Experts of a small language model: 80 squared ReGLU neurons an expert.
Below are experts of layer 9 (counted from 0) of a mixture-of-experts language model. Rows are named router (the router's row for the expert), gate (a neuron's input weights, with its number), up (a neuron's input weights, with its number), down (a neuron's output weights, with its number) and show model dimensions 0-127. Each number is 500 + 40 x the weight over its row's rms, rounded and kept within 0 to 999. Numbers have three digits each.
After each expert's rows: "gets" lists some tokens that make up at least twice as much of what it gets as of all text. This comes from a sample of Wikipedia text that the model never trained on. Tokens count by the router's weight.

# expert 15
router:405503540507434516545465458482511493464505522482474459482484525491598545479494433548547452465514487466575565491561513509514473517525479543503536496453506447505485460474490479531582456446595524514543498439546472532534455498429436451496541461549456463493524524514558430488481529501493543530463508487501439576562488501482516568493519575544516486593462537540449548531465442526475530518483
gate0:483573508530497475471563520511525523504527570463536492541565566538521465477530474527531530461515485453529531447485493534521556516409539468569471518528474468489519526500499513566462510487496453508478530444591517465588432490551493579558433434537470461487544521535538480507455550450473446523445516503626468492575544500505546462447563456510506488491491497528448517504548506537476560521502
up0:486492494496466509543487510461527558486450535456538507443480513525466464459553451540550515486508515421450588509522501501531569551538501495459546437525456482597492511463482504483442562515526480540487507509558510467479470500547483537539538552512457510516482534480496485501412556521449551520513548464450497595548471510437468533470454543637447528495595530522501469469489494530554509561544
down0:552495454493468534505572550510571428487535489465476519509490455473548454534466496478449491552456472477491403434574538542486542524472514428546423517496532536465512496514479460464481514501423495487517560530526509526529526544445472448465463436430489521461531476496512436409489449506587485543490485420542539438453477513476490522498548504439482588533479479507472467511531478457445481527562
gets: "ation", "ity", "ment", "ism", "ence", "ction"

# expert 0
router:482562560526486438461540521481403517491534482461537572460624535542513462504514470465495526554461533454561519532462535492539525481519513507556454447517537487491433447538536525504531447498480415472451510519517449485495524532493514504495511558543490518450503475546506476546487461434457511444546526477442493454443478464424486472483570543462477444479598449544500517437544523504521518575494
gate0:475531501579520505539570518572513493508548585564517477461551540459499496486513567502535512515447558552516418525568485495525547561533480504514522460532502477561431518519528470473527463508493463535548521509506516560454437516529452583474428554514492542453585547532538497473461437491483494468444522436500534454455501460526465548515532524421454505552552581474536541520485493484512549446495
up0:498391530472487467491458502484482499523481566467453563477465435464484474413582513432516524466448481477508515427501479506483498535432461534464523487483475529459582476490518500490524518501469536446543452503526480413504527570505551477539531521492480500514556494534425506484472513472572464479591429503507529411536516480460572477510486450513486561458505587485436508534503555467558535525467
down0:525465516474538545577472456522519470504536501484437579416380481542459554451484485464430547498484532521480447533564533485490466456455501547448535496487503510505484509476519504546542470557443505473435447453476538561493556534432555466465524531535505552468495536535472587514485490499437465548406490529495438544484468474548521534532510569513499506500457491562505527481507492468470477478587
gets: "0", "5", "7", "6", "4", "8"

# expert 41
router:507421520460521501542546526520438509485563415568540550474527511425507473507530456475481561553531528580536517588514510446502438441556489520540436489408436559546548562501551499467518453453521500521486480534519470542473506525533458568476530557498506490520484542523457525484483462450607548473495496519539527499539566495546481539513533510520508530466475480562457583495511524513451502536497
gate0:521456518486568571558522560507524496489468546513422565455540454476520487488497489560537478557456496499467517529479461446515436461487532460534477467533481473537547539495582493509514553517525488544520431478468515476525497512489554518522556566546463537503514582490483552500533457482565552511549625552460495548439539516545492485496476577470454440521528503535440536549499552563577468495490
up0:474507542534598493453504555545506462584448465451430492500435558537492509449502491508454541512488488480413573489543494506448455524551479466498559504439550443471600469588542516516525541493472465530530493485529506517493533534486468431460539561467444474563504528532463537515580461446503487447516495458500510519444500529591491511492488520497548502546476474496443494521548513471537504594487
down0:547435450509486513516510441459559528451514520496534506522463455464486494500551432456520501607511463498591603470532514466511421460478553508490514510485454433454451517490576463494528531522551489452438433527517507449496462510517427477508514493519532525501512556484474535501550583491463507485520473510490528500485597519551461536423496519546508483479573519502457502473472497621516541543528
gets: "th", " km", " m", "′", " ft", "0"

# expert 92
router:486488517526520511431455450505539461514475496532523496433490485410450457513563540550525516446495523529549579442547568544492542520475393485515468518527492433510517471533556532518503523516406515460545524536475534463485520477492500532508537481462490497517421481543457522556476506521473586508486596469475580484514523476517486453533570428495471553523464499454476461424441456457429528499505
gate0:531493458523525504546533503516544473455509470556500508498496554513511462554550472518556490548432520468457522423449500498418575520487447486506483533576552410533466498520539480421549516431473498545517526487474499483534510491451492569503523422528446510499415522494516553518490460491486577475477461517490535454530431472535501549483555566562538488550489441421540477452531538462552446522561
up0:508455406540557462512429461493482517500478482481559481526489495538492462521527521462537492531472532579445546551566499497538561505474468495495547463458552466491561464550535594502419508432489518567513455537557472534516493542522445531494562419537527525538547487536473508485534480498542468615536456527586511454436493487549487522507486528460516516534425515511514545533510523523516580495532
down0:436510564512528469483513562471515494459480506462477400486521494528455451544458533448521497427546484515540521432520484441451460513481557481410523491515537509538513527472572469511492548580535514458489498516483497419541563515480515566467524517457547541464491514487443495579486544580419519493470535506604502447500482529550502434515472481525434528471505533488507516442449415486461467473511
gets: ",", "),", ".,", "\",", " ,", "},"

# expert 117
router:501525543564539519538469428473446514545511495478481497479451447515518531503476557434531481442466438428542453440420502518518512463496532520495451536525407523537534453598438437509532449469469439571524559503475476506423527543480476444487554553499524515558536474574519492553527504547496450513498516533461445529514493522516484522474517454567527496487608539504517493460478483495561461530475
gate0:503501457449520538447513511493466561449401489493453482488531465482480558518525528449483491430444482466460551503553525465554501455488520645518468535461508462521498455460529540437483483522512472533485524553452479420470549525481501531467482495488504477495436434506598501428575442501487548518586441547527500469455544491526476507473525507506474409474549548466475492459517514534465488485450
up0:442500484499507535469513488459462478460462543460527598443502537501560504475487466445541432473473532429424543511491560556583473495491488438543470574500470490525569535475478493544492544541490484415589465473462546463425499545466485535514513609505512536479497521469529526441518463496488516488549436495466514473569520574530511488517508505520521448494490581552597532504482490465518479510513
down0:454433385522581497486471502459513525535551421503590580509482541432574486494465553590507475518515491496476507496573470471448462510456516459479462471561516530479490466559499490524473542584474466532514559500476488513480439462423525487472454492532485573526494513569529531498520430478518472570497469484520560522555443478553497493523474566534563564494480501508549515493527479535502500465500
gets: " ", "1", "2", "3", "4", "5"

# expert 33
router:442584433483484469520458463575573490533515501527547540486546500507521451519478448439512501517553498468532402472488537530459498442482464510584548422508515550491529423504503534533438516536492494489528525497449460537445442432468537438465459506501438457534427553481574434518479526548481558497489545517498526544545489505470484558534495525533510561471583494488520581475457481529501501534510
gate0:547548500536507465475521551539539525551495501400559570511467521503511526503537481478519525486578603458473465461503459444450577466394523526495522562553500486475440528524507536611503476546526461509450547510559503443519439508548444489538464508467554468517539470518523401541503496525486512460484515549459513474503538490551518478543468504563439515499554494500461471455520497451450510547520
up0:563538508547467414464466484481432487434519475495591488515447492490547574562462493486515514508540538458500502524507497545500490504537457448500476544517563480596497520490458464487486451551486482528513479503492464547473504487419433478548561484477446473477535496442544467443536627537450474521511489507505448574557507553519487537460451553529564488465526468543455453547473466505460476573513
down0:483498465518451490509556442534540476422476537529499533392553493489476538492466560465496570470521525517431564525518505483456480452467484536463561502491488621527522449553477545504502453509572467443530538549534535497525423540442522494542525473548540515503469506559524487512500449583521492530485520405436536496501501556546564484478442457516486514488516525494458433481487510484594517475480
gets: "s", "ers", "es", "as", "is", "ons"

# expert 121
router:557456557554461557616588467517548536478490548417497547566480471496532460494502438522472467592534483523510593506493508520443462517489551500456470526506472457511444509502564511453546496459483566465460448498547473539457495476499450475478498539489529586506462443469505461497451490499549443550539475440462523510468481502509449526529447413489496513461546500504474487430541516505447540517501
gate0:501514523439486511585435499512560527492555534568481450439524476455471514499506508502557397562508533459465462506409466528497502538549531557557403513511535525510472518450525478478506531519421515432551424454472503559472439436514540491509479513495521446434518543502499475529474576504469460515497410528462525505543460471553494463514472508488468543446472515490420515484455528472531532548472
up0:510501524544538478479503452430492551496455542504448485476526509581511570510475495509488531464492466490553497445528515469507463482418468492574547516515477519536513522507434506581513429567497545550450487530510493564535493520520421480458462542524499447534454523486480501437539551422461479511420478508549511526448553529487413506516558490595446466487519506435551489560531460506533476597474
down0:539407537486501490516540548480471558497480507501563469466467542485509527557523526498443569459502524435475489508526508541536543530488495401476564552413540594564562538518440460472478495542482462533449427506482540483466535525507501464412504546468440468548522528474491503493470549502520523538584447476531524605478488499457500552468537510517482417478506534446491541523519474570504503492516
gets: " October", " May", " September", " March", " January", " February"

# expert 112
router:509525524525525455548410523449497558519449549550523541452467450447538532496491542449459450476509476467459461483429421547502552507535544525528502462515490547498514448516498507442538528536468559513552443440541457484506556540514493510486503547557510492454490576569465472497449545524527531524440573457474465491470460462488538437542495519567585525535458538509478463566515498535524457459591
gate0:535510482561428505443558574465410503449499453554488474505489396529489565495489478446550477526480517475508434544471462535577458562460443533484517550452516468512519500480516512566512579523446526419475459489458452469512522527515486528538519410464529548515466533513473464573535468536520509425458516574479478477452489558532527470462531533488506501493427503504479531523522510474545417494514
up0:492494507508484483576508508470477520409525481498503546433548491511532586539503518434552466533567495498472499418522466605503513563503498483584557473578496521515443570505516498535522546485475472482492479497498472470454521520440537412528496428440468579462433470538490465511440451530527468534484570562447544473497464474517467529452528507464511501547481498438482534555485451442485518458521
down0:501517495570467471483503492479477525496395514580528500505457461527470456533488521467578472510518493509481542475494520616497519491439538544519542506534575486483511506471449433513520445547490481519541541529490413536478559411500491499481424517515542432459491559551460571492497520532437433514453489472510476534464494501591511468585473529560465422474488459501515520500413501502487491455525
gets: " ", " —", " .", " —;", " –;", " $"

# expert 69
router:551480533514509497534478458546465532475562430554454467468506551480503454469587451524497415447440521495544491522470561471509469437530483475560540445453528459521526549507575512475529479544493574475472439574536503572562470583511453511548533532505488557468551500518525506539448509496459547490500540506514496463511437526554506469463448447428545551425467452565505487459519519505486468536504
gate0:477500489455539484593462522530471523476464530580481499433495407451467448479565501506581515525488479450592484560519455517483484436468547465522509526533511423424471477581516447432508548569473477521507496496523524498508468531405521482523449484438490598506486496454495526478496499508572470518502496554453546481554511496532542443552484538461539493450446503533475444465486470458535496513474
up0:504473433436486448467506532505469526501467527510454390515512552486506531548508465475507437479500440488593518465516496450493577446497482460455481537490472540500540459514457557477486500485470415563406495495502521480507487548511466503535530400494564505523508513541499536573496510518486465544575491547465585505511465467487489505518516415454477481449524564479460523490523495453462448620516
down0:482501605555513471507431492470435500522571514549493561585464459464458504570560436473496534480540545468445529530482523569436458523497475482533528565521548462563500498500511531436473491479513473436475489518463508534492524478478468421486529478467472487500406525530531446503467402508438465535515486545577524450512493502534553495484478423526479544470498439451522505459494554481534456529544
gets: "4", "5", "6", "3", "2", "7"

# expert 42
router:472591421486516469510430464571511495476539482525468488455515489553536453523513444515511504470571468498527422519539532563567546461455453495555514507416492479516523501516520482495479454524443536556466489432493430560524458462503530440455494464527488413521419553432533460465512523482483568516500506495453453592559508529485469459447496540565470481430525469500465500516518477509480544511550
gate0:422510484442516526506540497468530547492553533508475528454486547526533540501479509566499490500591517444427491541419493462447510474485558508504514496518541503451548547530467506510476480509413538475587472545472383537517483623522479477488494482519484467501516491533539458491470519548484530462518448475481509468529508556495450563499500433523454491498557447475532612500452557495504526411492
up0:507532465543477495478551493537447559465571489480533526418453466516514507483503513469471548533515557494463468539489489494504500550463501459551537456518483596558490506471532519566570466519533517508481493523528503567534543504566467532428533525445482491449445496479485485529516464500520552397540477529536599438502506532506486591456456476511489532458501480403456450505418509457589449502525
down0:509512488523608454544514442523464492495511533534559576477485505500440568507494578527427475548407454469448441425514498468446554475533499465430544435509480632450509484477494484511470442445511477446460502518492602483486525502501494497499518504444468512505473475598538520460512536482491497459492488547489464458529540542464512544451523502539509558442529508496517548498490562509465511497482
gets: "s", "ers", "es", "ions", "ies", "ations"

# expert 10
router:398425458481456512457540452501508524492453443514531483511510516506516444511544526484500481478509464455478524470529534438538488574439462524537487490487515540476498547484470508490482522543547465499546503494424485529445591588555514479476497511453538499494496547536462488493492496493586461494512561483485545509424578536544501465596526466528483506423496495545515584430441428451521448420499
gate0:516464506471479451437483534546470547493497535553527476516429495628515397509421548514544459479469551538562465493431501473523490509475484491480455504591471555531442533493507507455489586479509503471498543573479501493525523599546461548564482515549538502500477520444489454501506556522496482492476504518490513521544433479481451504527484446424542507569494535537502514469421500440480480564511
up0:506551570515516476545564536578578509452472550521458448428508512537526508492480497497487534528520530497518507473509510608510559507447461555472476532453489536503517548530515547440502499527513608469493407590517525505528521541491475547537515504521489519473511489520553442571467548507387514516451532487499475551543558516472457562568481497469457478516521518593531538448478539463486516504475
down0:443529536498444479456563468504502497527553523437421536587536531512508531421500537489473451498512545452529503463478537519503409543449546549511512530597484509537487519557484537523453561457480449478518490453450480504453484488477490534458535543498489488451522544488475506553456473607462483569534482466488455515573542508511473458570493505409559461528521538497471524399540514513541491476491
gets: " S", "S", " s", "1", "-S", "-s"

# expert 119
router:569492391558547435529511447431467494486440481448517433486498525553512551483479561477500502457564459498451506448468542493531455461475469511529485469473525543443531512550504529524623472500469474548490459484489506551494506485496473475493537514489527505503432443517446493506503473540501565464541526595540558451485476464530516499455529500540587580498508481515430456579570498547487533496498
gate0:545597482515496451494582500464539410462497538470549538509453498483432491528552558461501572471559503450458467455485582479498532462492463487446511480471496544528457544486534466466513493565469526449522519512526513522439510543472533472554532536509503500502472565480588515506519551551447474528509564505458539539483519547493613523512518517522444508526595449480519551459594494502505551489489
up0:513388462501495488457532519500504507565497516458538474408474527468554484519531540466455585529476499511522494538447529530443474555532489484501463499509461542532566465480551450493490511499551456459464437490530564515448529466506546442492490451479510441524488550507468462427456521490469534459460488500521501428543490486440452481475505566535518441492558523482534435446635464571475536457515
down0:463460500477501473531499481482459559507486503492460453551507555594452557477455505483467513535552515529496489537432523518426526568450476488461515568474438480523473533512514488472453452555469467538452452482488523522473457499422520473469569463478495519583477510450481451528590507500537550492512531526498498443553470531573539509489529514556492491540457473520532507576554383420521589509477
gets: " ", " $", "_{", "^{", "\\", " +"